Weights of a small mixture-of-experts language model, trained from scratch on English Wikipedia: 80 experts in each of 12 layers, 4 picks a token.
Below are experts of layer 2 (counted from 0) of a mixture-of-experts language model. Rows are named router (the router's row for the expert), gate (a neuron's input weights, with its number), up (a neuron's input weights, with its number), down (a neuron's output weights, with its number) and show model dimensions 0-127. Each number is 50 + 10 x the weight over its row's rms, rounded and kept within 0 to 99.
After each expert's rows: "comes after" lists some tokens at least twice as common just before its tokens as in all text. This comes from a sample of Wikipedia text that the model never trained on. Tokens count by the router's weight.

# expert 0
router:54 35 28 33 68 41 62 45 56 57 50 51 37 60 74 40 50 48 56 54 46 52 28 53 37 55 54 37 55 58 48 56 70 47 45 41 51 54 52 54 56 36 42 50 57 39 47 55 56 45 66 35 72 58 59 46 39 63 40 50 42 49 66 54 61 46 46 40 45 51 42 55 58 72 45 55 42 64 55 50 63 41 43 47 35 47 54 47 62 55 68 43 51 53 34 48 59 38 36 40 57 47 59 33 48 59 44 54 47 68 51 28 41 48 51 54 60 39 47 53 63 66 35 41 36 52 49 33
gate0:50 40 21 66 47 43 49 58 44 50 48 64 51 44 53 66 51 37 41 41 55 48 56 44 35 29 70 46 48 57 26 43 53 39 55 24 39 55 52 37 53 33 47 49 52 47 41 53 55 57 46 32 52 56 55 52 48 68 45 43 51 44 59 30 51 48 41 57 59 44 47 47 52 50 50 38 42 74 30 59 66 44 35 63 73 51 45 59 53 52 55 46 61 62 43 32 48 58 50 37 56 53 48 34 48 64 52 53 52 37 55 50 40 54 54 52 57 46 57 24 46 61 41 39 43 51 42 50
up0:44 49 52 71 49 39 49 65 27 44 42 51 28 51 47 66 52 48 42 51 40 49 50 42 46 51 55 41 54 45 35 56 30 60 36 40 44 49 53 37 58 50 42 67 52 55 59 48 71 68 62 47 53 52 53 43 47 43 48 58 45 42 64 36 43 45 56 48 34 59 45 53 43 60 55 45 51 33 48 50 61 60 51 34 66 69 56 48 48 54 52 55 59 55 53 60 43 67 75 41 62 52 44 46 53 72 42 47 45 33 56 57 34 49 33 72 59 46 54 50 47 38 52 44 37 48 47 24
down0:45 49 62 54 53 48 60 30 40 50 52 46 63 66 47 50 43 46 46 46 34 30 57 37 53 63 70 41 45 49 53 31 41 55 49 54 60 39 52 48 55 51 53 31 59 44 41 49 36 40 48 51 36 45 58 50 67 45 56 52 54 41 55 59 48 44 36 71 22 69 54 59 56 49 28 56 47 45 53 40 44 48 52 33 45 50 53 58 65 34 52 76 54 53 68 61 49 41 58 63 36 51 52 64 54 41 48 41 35 57 43 43 65 53 36 67 53 44 51 40 44 50 45 46 58 50 44 72
gate1:55 44 41 40 62 59 58 82 51 51 58 49 49 56 64 57 50 51 61 41 61 61 54 49 36 57 44 28 47 42 61 56 60 43 56 43 49 34 58 53 64 52 45 37 68 65 52 46 47 65 48 57 48 37 33 53 48 47 39 53 50 51 43 54 33 41 27 45 59 43 55 43 24 46 55 64 45 57 42 47 42 37 65 45 46 72 44 53 45 53 53 51 50 58 57 60 49 60 62 41 41 40 49 34 34 44 50 51 45 55 35 37 51 43 45 45 63 50 44 36 38 65 67 35 39 44 68 58
up1:68 52 28 65 54 44 27 44 54 67 40 62 63 42 46 57 49 61 44 51 61 39 51 80 51 25 58 57 52 58 59 46 37 43 46 49 45 41 52 52 63 40 55 36 48 37 47 51 49 33 54 50 47 59 56 58 38 48 55 37 48 55 50 57 43 44 51 38 61 62 58 62 54 58 44 50 59 46 54 54 50 61 49 50 48 35 74 48 50 44 63 45 52 71 63 30 46 40 44 61 67 54 49 58 51 50 30 36 60 52 56 35 38 52 48 47 46 35 66 43 65 43 45 49 56 36 61 58
down1:53 55 55 59 55 47 40 45 71 51 54 45 62 54 52 73 44 42 44 33 50 59 56 45 35 60 56 43 42 40 50 62 37 50 54 48 49 44 41 43 55 39 49 37 57 53 44 35 57 51 75 45 40 49 49 54 53 42 60 57 45 65 54 29 68 54 47 40 51 70 37 60 43 40 51 49 32 46 58 54 62 67 64 51 63 51 37 63 52 65 53 37 47 51 42 30 66 27 42 47 57 70 53 47 33 44 45 40 51 51 52 72 41 55 67 55 62 57 62 40 51 53 50 54 39 57 37 40
comes after: "s", "0", "o", "a", "y", "c"

# expert 64
router:71 49 40 44 63 44 35 41 42 58 58 41 55 53 69 51 60 30 43 49 43 60 42 35 38 47 59 42 34 47 59 36 56 33 49 40 30 42 38 43 56 36 55 41 62 53 61 72 41 42 52 41 64 47 42 44 52 57 42 49 45 45 50 58 51 39 52 53 48 41 39 44 58 54 28 53 39 56 42 55 44 42 52 34 55 53 57 33 44 47 54 65 48 64 40 62 63 47 35 50 37 49 62 44 64 40 36 36 50 56 42 60 53 43 41 38 54 28 33 37 68 61 51 49 51 67 48 48
gate0:59 47 43 67 35 36 44 75 42 49 51 36 40 53 73 53 61 51 52 55 43 61 27 31 57 58 58 63 39 39 53 66 45 58 54 50 46 61 40 48 57 43 45 53 57 47 39 52 54 59 33 33 54 52 46 60 64 43 56 44 37 36 54 41 72 51 68 48 50 56 59 38 52 40 54 60 44 31 46 64 51 65 47 45 48 38 36 54 59 51 60 54 45 46 41 49 42 48 46 52 57 42 32 42 56 43 32 54 52 43 32 54 76 66 52 42 45 50 48 51 51 71 57 48 41 64 49 53
up0:43 59 40 40 46 55 52 29 49 50 39 44 55 48 54 47 48 43 48 37 52 58 52 51 61 63 56 56 34 67 49 53 63 53 48 34 59 49 55 52 56 55 51 50 49 55 31 45 45 54 45 67 82 72 36 30 44 48 61 78 42 47 62 37 52 46 46 52 59 49 55 44 36 51 49 39 58 47 53 39 49 66 44 47 36 38 43 60 54 56 54 64 40 50 52 49 72 57 34 39 39 65 60 39 53 42 55 42 45 31 43 49 48 58 26 50 52 45 51 53 30 45 51 35 43 36 55 33
down0:56 39 34 47 27 28 53 73 51 43 40 72 43 65 63 57 54 60 61 60 44 49 35 61 42 38 38 53 53 48 58 55 68 35 62 43 58 48 52 50 52 36 66 52 51 50 53 37 40 45 49 42 36 54 50 37 46 54 58 44 53 61 67 62 63 39 50 63 50 42 48 62 58 41 54 51 53 49 77 39 40 43 44 43 52 49 55 49 61 39 56 63 48 51 49 41 62 51 44 55 50 68 44 50 47 40 40 54 47 65 68 56 37 55 58 35 63 55 69 60 37 41 61 59 49 66 61 51
gate1:40 51 46 34 46 54 50 62 60 49 50 50 50 70 66 39 60 41 31 48 43 47 45 30 51 50 56 39 31 53 32 56 49 65 58 46 47 43 50 50 49 45 69 61 37 59 56 66 47 38 48 49 61 63 33 33 46 51 53 50 69 24 42 43 45 18 53 61 54 44 39 43 37 37 40 48 50 45 56 68 42 56 53 52 39 55 41 41 42 56 42 55 31 54 34 48 60 47 48 64 48 37 56 46 61 46 46 56 60 39 44 50 43 57 50 47 40 55 48 56 78 47 53 62 48 66 50 46
up1:51 45 32 52 41 11 62 49 29 42 55 57 47 47 25 47 52 39 56 55 34 42 64 47 72 53 50 61 50 48 54 41 49 37 60 54 38 57 44 36 53 69 41 56 46 36 49 59 51 57 56 32 50 38 65 53 63 59 60 45 48 65 55 62 47 62 55 40 40 55 68 60 56 67 62 53 43 40 37 42 40 59 42 52 56 43 53 52 53 45 44 54 71 48 48 61 49 43 52 40 67 42 52 58 31 48 37 42 42 50 47 53 36 54 50 53 61 38 61 44 49 43 55 60 38 43 55 55
down1:63 56 44 50 79 63 42 40 35 45 46 48 49 41 48 35 62 42 45 50 47 37 44 49 45 40 58 43 48 35 53 49 35 50 57 66 30 51 46 64 42 53 43 61 54 53 43 60 38 42 42 39 63 49 40 45 47 64 48 52 64 59 64 49 57 71 49 56 44 60 45 54 47 31 52 58 65 48 68 42 44 39 40 21 58 63 41 43 52 40 54 53 47 56 31 67 38 61 70 43 51 65 42 56 44 48 57 50 49 39 40 61 54 60 51 57 42 36 68 53 58 53 51 60 64 60 45 38
comes after: ",", " B", " F", " S", "B", "f"

# expert 54
router:65 46 37 54 53 53 46 53 57 40 74 57 50 56 54 52 47 45 32 42 41 61 39 42 41 56 58 39 45 50 51 40 51 48 46 27 49 45 43 55 55 47 56 48 35 58 53 58 37 59 58 49 49 56 62 53 35 61 34 49 48 56 70 62 67 43 60 67 53 43 31 47 54 54 50 61 35 58 48 53 54 35 37 35 46 55 56 51 62 63 48 46 46 56 48 58 51 44 21 53 42 30 68 61 57 28 50 27 54 49 57 53 57 37 51 65 50 51 42 53 60 69 51 39 36 64 33 46
gate0:45 55 39 61 49 65 43 39 63 56 54 45 38 56 22 45 57 66 40 48 60 58 58 46 48 48 59 33 52 54 49 34 48 45 55 53 45 48 63 64 45 32 45 60 59 45 57 51 46 64 70 62 36 53 57 60 46 44 39 38 47 42 57 68 52 46 45 53 55 49 53 52 38 66 52 48 58 61 57 40 52 49 61 46 43 33 66 45 63 58 53 21 51 24 47 33 48 40 61 43 36 34 43 44 52 44 48 42 39 59 56 63 31 49 57 60 52 36 39 71 48 43 55 46 56 36 54 57
up0:57 52 51 57 65 44 45 54 65 57 56 40 41 65 35 36 37 56 36 47 54 51 51 51 47 36 39 63 36 64 37 55 35 42 58 61 50 55 39 58 48 63 49 62 39 58 71 53 45 62 62 76 44 58 34 54 45 54 54 47 34 32 46 59 65 44 45 39 52 63 42 49 55 58 66 55 53 56 40 31 54 46 32 48 61 47 54 47 58 61 48 47 56 53 46 37 50 62 25 41 50 41 44 55 46 43 48 52 43 52 42 83 54 54 55 56 56 47 47 67 49 49 46 42 36 40 63 35
down0:43 60 57 55 61 53 51 43 60 64 47 39 43 52 51 56 67 60 63 43 42 39 50 61 44 43 38 57 54 54 57 61 69 58 54 54 55 45 40 17 43 51 57 46 59 35 41 41 49 44 47 47 50 46 26 37 49 44 59 58 75 43 39 62 52 59 50 53 56 47 50 51 54 50 55 58 50 36 44 54 51 81 46 68 43 49 46 58 50 59 57 50 54 27 65 66 54 33 47 53 42 61 47 44 55 63 61 54 65 55 58 56 47 41 55 45 34 48 38 61 62 33 31 68 50 42 55 55
gate1:33 41 45 49 51 33 32 40 53 49 64 71 48 63 54 37 50 62 37 56 44 54 45 48 34 54 57 58 60 60 47 43 54 37 30 43 40 47 47 66 47 50 55 43 38 54 39 45 48 45 58 58 31 37 60 37 33 64 49 66 57 50 59 48 43 40 55 53 70 55 45 49 38 73 58 53 46 46 52 49 48 70 59 56 46 52 60 46 56 63 52 28 51 60 38 44 34 58 39 53 55 43 46 49 54 33 67 50 45 54 60 47 46 44 49 63 87 51 40 48 59 47 42 50 41 55 42 51
up1:49 50 50 53 61 56 50 76 55 35 39 34 55 59 56 57 55 43 43 47 54 46 53 55 55 31 47 35 66 33 47 61 42 63 52 44 55 53 66 34 55 35 58 60 56 48 58 52 47 36 30 37 46 54 66 56 62 38 57 48 55 52 38 37 49 60 44 51 36 49 47 51 52 49 54 52 48 56 40 51 48 47 44 53 57 60 50 68 47 31 46 73 60 49 38 39 42 56 42 47 38 57 49 40 62 69 63 37 30 39 40 65 37 55 50 26 45 52 29 55 44 50 37 58 35 39 37 51
down1:48 57 53 52 21 48 57 33 59 55 41 61 48 46 43 40 52 58 42 43 52 48 48 65 46 50 55 42 45 58 65 43 42 42 45 35 47 36 39 58 34 51 35 63 58 57 56 76 54 56 56 60 56 65 56 57 50 57 38 52 77 48 34 49 86 40 44 59 56 28 41 48 50 62 42 42 51 42 51 51 62 56 38 52 46 56 61 47 56 43 50 50 47 58 43 52 48 60 57 47 65 33 61 41 47 40 49 48 47 43 35 44 68 50 37 46 44 54 44 69 48 39 73 44 45 50 52 40
comes after: "5", "0", "6", " of", "7", "2"

# expert 38
router:57 39 47 47 68 46 46 33 63 60 66 36 46 53 54 48 50 49 51 33 52 64 39 37 50 58 50 32 44 56 59 40 58 55 50 44 47 55 38 43 65 42 56 55 55 33 48 56 38 54 57 41 51 55 43 65 39 51 38 50 59 53 53 71 66 50 56 53 56 40 43 37 68 56 52 60 41 49 68 56 74 52 52 44 29 30 53 46 70 54 58 28 44 45 38 50 57 56 32 38 56 58 58 47 46 35 43 39 44 40 48 47 47 35 38 57 54 35 34 49 61 46 38 40 47 61 53 33
gate0:34 38 46 65 57 42 50 39 52 49 51 39 55 42 37 60 76 48 62 50 55 40 48 37 49 51 43 61 48 49 51 51 41 49 60 37 47 50 23 56 69 49 48 64 53 39 59 46 39 58 57 31 41 55 38 59 42 50 42 78 58 50 56 62 64 49 49 46 34 68 61 45 65 60 52 55 48 46 54 56 61 66 62 45 33 31 50 55 57 29 60 37 24 55 51 61 57 61 51 48 60 49 45 55 47 42 50 61 45 43 49 32 64 44 51 52 54 55 52 58 42 34 40 44 41 62 50 47
up0:42 57 32 48 65 27 26 54 54 61 57 60 50 45 61 50 44 55 36 57 63 45 55 52 36 38 47 49 55 50 59 54 66 39 41 45 43 52 46 56 66 43 51 39 46 42 49 40 44 75 50 53 39 56 54 51 39 39 40 41 33 42 48 32 52 26 38 45 53 68 46 63 64 32 45 64 59 54 46 41 67 62 57 48 65 58 55 52 46 40 40 52 53 34 61 62 58 55 44 28 54 57 51 37 52 56 43 36 33 45 50 44 59 46 60 39 53 48 42 50 43 59 73 47 59 56 55 50
down0:55 57 47 52 47 41 51 48 39 54 57 58 39 65 52 44 54 36 53 37 45 40 44 47 42 45 75 34 54 60 63 53 40 52 54 52 56 59 36 39 45 36 59 60 34 51 64 48 42 53 79 43 50 42 62 50 57 39 52 48 53 49 44 46 67 52 46 55 50 61 44 43 58 58 50 66 36 54 50 49 65 51 30 57 63 79 42 60 58 38 65 35 51 49 54 46 53 58 40 37 61 35 57 44 33 32 54 54 53 56 52 48 32 73 40 54 71 53 43 64 48 40 42 46 51 36 56 61
gate1:57 54 54 63 61 54 41 46 54 61 38 43 42 67 48 58 50 50 52 27 52 63 52 64 52 42 50 48 58 58 55 39 59 49 57 51 48 47 53 53 76 53 52 67 61 45 48 56 39 63 50 28 62 60 36 62 52 74 49 48 59 58 43 65 53 56 31 58 45 36 57 62 28 42 54 31 54 66 56 50 60 38 25 52 37 53 48 48 47 40 47 54 58 50 43 42 54 48 41 55 36 71 54 55 65 31 44 46 56 44 53 32 34 50 51 47 46 48 59 57 64 43 45 52 61 36 34 50
up1:44 49 57 48 68 56 27 39 58 70 32 45 40 53 39 69 52 49 37 47 59 77 40 28 51 64 30 50 57 35 37 34 36 42 57 28 46 56 60 54 61 27 44 36 52 49 40 43 44 68 38 56 51 39 51 40 44 46 54 62 60 54 43 48 50 51 41 41 42 53 69 48 62 35 45 62 59 51 58 64 37 44 55 49 30 48 45 56 52 43 48 51 55 65 44 34 50 44 47 48 50 61 57 58 54 35 50 50 41 47 57 48 42 59 64 45 52 50 62 36 49 53 50 49 51 40 53 58
down1:61 47 42 56 70 30 73 57 61 57 71 63 55 61 52 65 47 46 51 64 43 67 36 42 63 73 53 44 55 51 42 60 40 57 40 57 48 49 54 56 47 44 44 37 48 43 52 44 53 48 50 52 37 45 52 55 53 40 49 34 51 53 59 49 45 48 18 55 50 70 64 54 50 43 47 51 38 40 40 45 56 33 59 40 41 30 21 62 50 52 47 45 63 51 46 31 55 42 60 38 59 52 62 47 50 56 56 59 53 52 61 48 38 57 54 46 54 57 57 47 56 53 36 48 61 36 40 34
comes after: ".", "or", "er", "3", "d", "n"

# expert 43
router:54 42 43 62 55 56 26 54 50 46 57 49 49 48 55 43 47 46 33 45 54 78 51 37 40 56 71 44 50 51 49 19 54 45 41 37 38 49 29 48 64 41 53 52 60 35 54 56 56 53 62 36 48 46 45 50 40 51 41 50 63 51 54 53 56 47 66 59 67 39 42 44 52 42 44 53 38 55 60 62 49 40 52 41 48 43 54 32 48 49 42 34 37 51 39 50 56 37 38 47 54 44 63 60 38 30 51 31 58 49 57 43 46 50 45 61 56 45 33 39 85 53 44 54 45 63 51 49
gate1:38 46 54 51 47 45 51 47 52 48 41 48 52 57 53 45 49 68 66 40 38 46 33 35 36 54 50 49 45 48 52 40 61 49 40 48 41 57 50 46 39 54 53 60 73 56 56 43 52 56 60 49 59 66 53 48 65 52 48 51 45 25 46 46 55 52 56 56 53 59 51 65 46 65 54 50 57 39 55 47 17 60 37 52 54 27 52 74 45 60 75 40 72 44 48 38 59 48 45 61 28 38 36 41 46 54 53 61 48 53 51 48 60 42 32 38 39 28 31 58 53 61 52 55 52 49 49 41
up1:62 47 51 42 37 42 44 60 51 46 53 55 41 64 61 34 39 61 74 52 36 60 53 51 54 52 34 29 54 57 49 44 54 40 69 52 31 63 68 52 48 44 47 34 53 62 51 69 51 47 54 53 50 50 67 35 59 29 52 51 42 52 65 54 56 42 51 59 48 56 38 56 42 63 58 57 47 49 65 68 57 45 44 53 54 61 36 54 55 49 61 64 47 63 39 40 59 52 56 47 28 55 50 44 41 52 32 46 46 57 44 59 52 54 45 28 39 40 48 69 51 54 32 62 63 62 43 66
down1:40 62 50 61 44 41 55 74 61 46 50 42 48 51 47 47 30 43 41 40 49 51 58 58 48 63 34 58 44 35 53 58 56 35 71 72 58 57 83 58 61 64 42 36 57 57 44 45 42 51 61 58 30 51 41 56 55 57 50 48 46 42 44 46 38 47 37 55 52 46 45 41 55 45 60 39 47 51 32 42 50 48 39 59 38 32 55 44 53 49 63 41 39 61 34 50 49 23 57 53 56 33 50 42 41 41 59 37 41 47 57 53 43 47 39 51 51 68 43 66 54 65 58 47 53 43 43 65
gate2:51 54 63 62 52 38 55 60 42 52 56 50 46 43 50 31 49 49 53 44 49 43 41 37 59 44 56 52 34 41 43 35 57 44 53 55 43 54 44 52 48 62 56 48 38 19 49 66 39 41 54 62 60 47 56 48 66 49 52 55 76 58 43 64 51 36 72 77 51 43 54 34 41 44 47 74 48 45 54 46 52 21 55 34 35 39 49 44 51 66 36 53 32 54 35 51 59 55 46 43 60 46 44 55 46 55 39 45 71 45 52 38 36 48 67 56 54 54 51 56 51 50 53 55 54 35 49 57
up2:41 56 50 67 54 45 47 54 36 65 41 56 42 56 32 37 48 60 49 34 47 35 48 33 64 53 60 50 40 46 64 27 55 50 36 57 29 68 33 34 46 54 51 49 31 34 45 68 43 64 43 55 42 46 49 45 62 34 56 55 57 53 46 66 58 54 59 48 52 52 43 52 55 42 51 45 50 43 49 45 45 38 63 34 45 47 55 36 57 45 39 57 48 43 34 42 54 52 48 70 43 53 47 46 48 38 45 42 65 40 52 30 57 51 64 47 46 39 42 54 67 43 73 38 49 41 27 48
down2:47 52 42 54 42 52 47 57 43 49 36 53 55 52 61 59 55 48 45 52 38 47 59 46 64 44 50 25 36 51 39 62 64 54 40 53 47 72 72 49 30 68 61 55 68 58 31 52 61 45 45 55 41 62 51 45 29 46 60 49 35 43 57 53 51 48 57 44 48 59 48 54 78 57 56 57 73 46 52 32 47 53 53 56 47 53 56 50 36 35 68 44 42 48 68 46 55 40 35 42 65 56 48 57 48 65 59 62 30 24 46 57 43 36 44 42 49 44 58 46 55 43 59 52 51 47 47 45
comes after: " W", "1", " K", " H", " L", " J"

# expert 16
router:46 36 50 63 51 53 51 55 49 43 52 58 41 56 48 45 58 54 45 40 53 46 42 41 61 40 74 32 57 54 56 30 66 41 31 57 44 56 61 54 69 46 50 48 53 45 61 61 44 60 76 41 51 53 49 58 42 49 47 52 59 68 61 76 53 59 43 55 66 49 49 34 65 48 55 55 23 55 57 42 57 48 33 43 46 43 50 31 56 52 58 50 48 41 52 61 71 40 39 39 59 48 70 38 46 45 50 46 43 59 47 54 51 49 46 67 46 41 50 48 65 72 41 43 43 53 47 32
gate1:63 41 55 74 52 65 47 48 48 26 52 58 56 46 64 54 49 29 45 46 41 51 43 36 38 37 54 43 41 56 50 46 40 47 28 66 64 57 47 62 60 40 53 43 62 54 43 59 67 66 69 35 50 33 67 46 50 52 46 45 67 44 52 59 52 57 54 51 55 57 46 43 68 42 55 70 30 53 51 41 59 61 57 62 54 44 55 45 57 46 44 48 44 69 54 52 43 52 41 43 42 69 48 38 46 46 46 70 41 59 53 39 41 61 54 64 51 52 52 53 29 55 53 54 40 53 30 47
up1:53 50 48 43 55 35 60 28 46 49 48 59 68 34 63 51 57 66 35 41 62 68 48 44 42 49 51 63 60 48 60 59 53 50 61 38 49 30 59 60 51 58 49 56 67 44 15 43 45 53 42 64 38 43 42 54 55 65 43 54 50 62 53 49 67 48 52 52 53 54 57 48 42 61 55 45 60 41 48 52 44 45 42 43 54 37 58 55 42 64 61 48 31 43 43 43 43 63 57 59 51 24 48 54 36 50 56 33 67 36 51 47 59 47 49 63 67 63 56 67 44 52 55 60 58 58 60 63
down1:51 39 39 57 43 48 51 53 37 55 53 54 57 60 41 51 60 72 38 53 54 42 53 58 60 31 51 50 38 39 36 48 42 51 42 57 47 63 47 55 58 42 52 55 64 48 67 54 51 54 71 59 51 56 28 63 54 57 35 46 45 54 64 63 46 45 65 51 68 49 53 53 56 59 66 56 54 63 28 58 45 50 30 37 72 50 55 43 36 39 40 50 48 58 51 42 64 43 40 38 69 55 48 28 51 41 52 65 40 42 45 28 46 36 44 58 41 66 39 58 46 41 52 60 40 37 56 56
gate2:47 64 60 48 40 57 52 63 42 34 44 57 69 56 48 51 37 51 48 44 55 50 50 60 48 46 54 43 53 47 44 49 64 30 45 57 37 40 51 47 67 39 42 51 79 40 48 65 33 64 61 46 46 48 58 46 55 68 50 52 43 49 42 54 53 44 22 42 57 37 45 45 36 53 50 58 50 64 40 43 58 53 50 41 59 51 58 55 51 30 59 49 54 51 49 66 60 39 65 45 51 49 53 38 49 21 42 43 51 39 52 55 71 61 48 79 48 50 52 36 59 66 35 47 53 47 55 63
up2:37 51 55 47 24 40 53 45 53 50 43 61 71 44 49 39 42 47 74 37 72 30 50 48 46 60 55 61 53 57 61 65 57 33 51 65 62 35 46 55 45 53 37 61 47 42 43 52 54 64 64 40 55 47 61 57 47 56 65 44 50 49 51 64 53 48 49 32 37 52 38 51 53 65 43 48 49 56 39 39 70 39 33 30 56 57 46 46 50 37 45 54 42 44 47 48 68 42 47 50 63 39 57 56 52 53 52 54 66 49 62 60 71 73 53 67 60 50 46 60 55 52 43 53 57 61 55 54
down2:36 71 39 48 44 45 26 55 58 46 51 63 64 68 42 55 51 49 32 49 32 44 61 61 45 65 43 36 58 48 45 51 62 30 47 68 40 67 58 54 47 48 48 57 52 73 57 43 30 35 42 59 52 60 65 47 35 49 69 39 47 51 61 49 44 42 62 54 58 50 60 57 38 43 45 47 40 43 46 40 41 40 44 51 48 44 49 42 50 33 27 36 49 66 63 69 59 44 55 55 64 49 34 58 54 54 49 41 54 49 53 53 50 60 32 59 37 50 46 45 32 50 50 55 41 44 52 47
comes after: " |", " in", " a", " to", " In", " the"

# expert 44
router:75 49 41 56 63 44 50 44 52 45 68 55 43 56 55 35 44 32 56 44 50 53 33 42 36 49 62 33 58 64 58 31 55 61 53 32 40 48 53 52 67 42 53 49 66 50 54 53 43 45 53 28 57 52 52 57 34 48 38 48 51 63 61 49 64 50 72 48 51 41 45 41 52 56 43 45 46 80 67 52 42 56 48 44 45 42 64 48 70 60 49 41 52 48 38 48 47 39 37 41 55 45 63 51 53 50 34 27 49 32 41 41 45 42 56 53 57 43 41 48 63 53 42 48 40 50 38 31
gate1:51 54 72 71 38 46 36 24 61 64 66 48 40 49 41 42 45 29 55 57 63 41 46 50 57 53 55 53 67 45 59 49 44 53 39 40 50 48 55 36 64 57 44 56 56 49 60 56 42 63 50 42 55 43 57 48 37 50 58 58 46 58 49 53 60 54 55 50 58 53 37 56 41 61 56 41 61 66 54 55 41 32 48 36 58 53 41 55 71 40 54 47 39 38 54 69 48 30 51 41 53 53 49 38 36 39 39 46 40 50 58 72 35 37 58 57 59 49 22 56 65 54 48 51 43 48 55 33
up1:48 35 41 38 54 61 48 63 40 61 55 53 53 57 60 59 59 51 57 42 37 43 43 50 56 43 40 37 48 45 33 44 46 68 44 79 71 50 40 57 33 50 49 37 51 61 48 53 44 44 37 50 53 53 44 54 54 56 40 69 44 41 51 50 48 45 28 49 48 49 43 53 57 46 51 66 56 27 60 50 69 46 52 60 41 49 60 46 38 52 58 61 71 45 40 37 59 57 42 76 65 48 33 59 37 43 51 47 66 52 59 50 58 67 52 46 33 50 40 49 65 54 57 36 33 58 48 58
down1:58 61 27 40 46 49 56 57 60 52 47 66 49 48 66 59 50 30 45 39 51 60 42 48 47 45 40 30 39 32 44 65 47 23 49 55 67 68 53 47 55 51 51 48 54 42 50 47 59 46 44 64 38 64 46 43 45 61 51 61 57 49 57 47 53 65 50 45 50 43 36 51 58 62 47 64 48 50 69 47 65 59 53 57 31 57 53 56 27 46 53 67 52 53 29 50 48 57 42 41 44 49 43 50 46 64 42 55 53 34 49 58 53 47 65 71 43 41 64 52 62 62 33 31 39 38 47 62
gate2:60 52 37 62 46 24 53 42 39 50 45 50 33 65 63 56 44 39 36 48 55 56 37 54 48 34 52 50 51 64 51 47 45 47 62 38 44 42 56 62 51 66 62 56 59 59 41 55 56 57 46 57 54 42 44 56 32 56 54 56 66 46 52 48 60 37 56 43 55 57 52 53 50 58 60 39 49 59 70 54 37 61 49 60 40 63 42 47 44 50 54 46 69 54 61 53 57 39 37 45 41 45 59 39 38 66 45 38 40 57 38 13 38 30 44 40 50 49 46 45 48 51 41 45 21 44 60 43
up2:60 62 49 48 65 32 59 58 45 49 50 53 44 56 56 38 58 60 48 49 51 51 51 53 86 39 48 40 41 50 61 52 60 61 53 53 37 45 50 54 60 50 36 42 43 65 42 49 49 68 47 45 47 43 61 50 26 69 55 51 62 53 45 69 64 43 53 57 70 64 53 28 58 55 67 46 46 57 60 51 43 47 53 70 60 41 37 40 53 33 60 48 65 47 44 50 60 39 55 45 29 31 52 62 59 53 44 46 51 50 50 38 35 42 54 42 54 55 37 39 52 44 38 60 41 31 44 50
down2:67 71 57 52 54 57 53 54 52 52 37 44 47 33 47 45 60 57 35 29 52 42 36 75 50 52 46 45 17 67 50 59 47 49 37 51 52 48 55 60 63 54 30 58 49 35 53 46 56 44 59 65 58 43 43 60 39 43 51 40 56 44 58 42 55 41 51 44 48 48 52 50 57 46 54 61 78 35 67 43 54 40 55 52 61 62 43 40 55 48 56 52 45 31 49 31 47 46 45 55 50 47 50 47 48 51 43 47 43 39 31 48 50 48 53 37 31 41 53 59 30 48 53 36 44 50 77 48
comes after: "0", "2", "8", "1", "5", "7"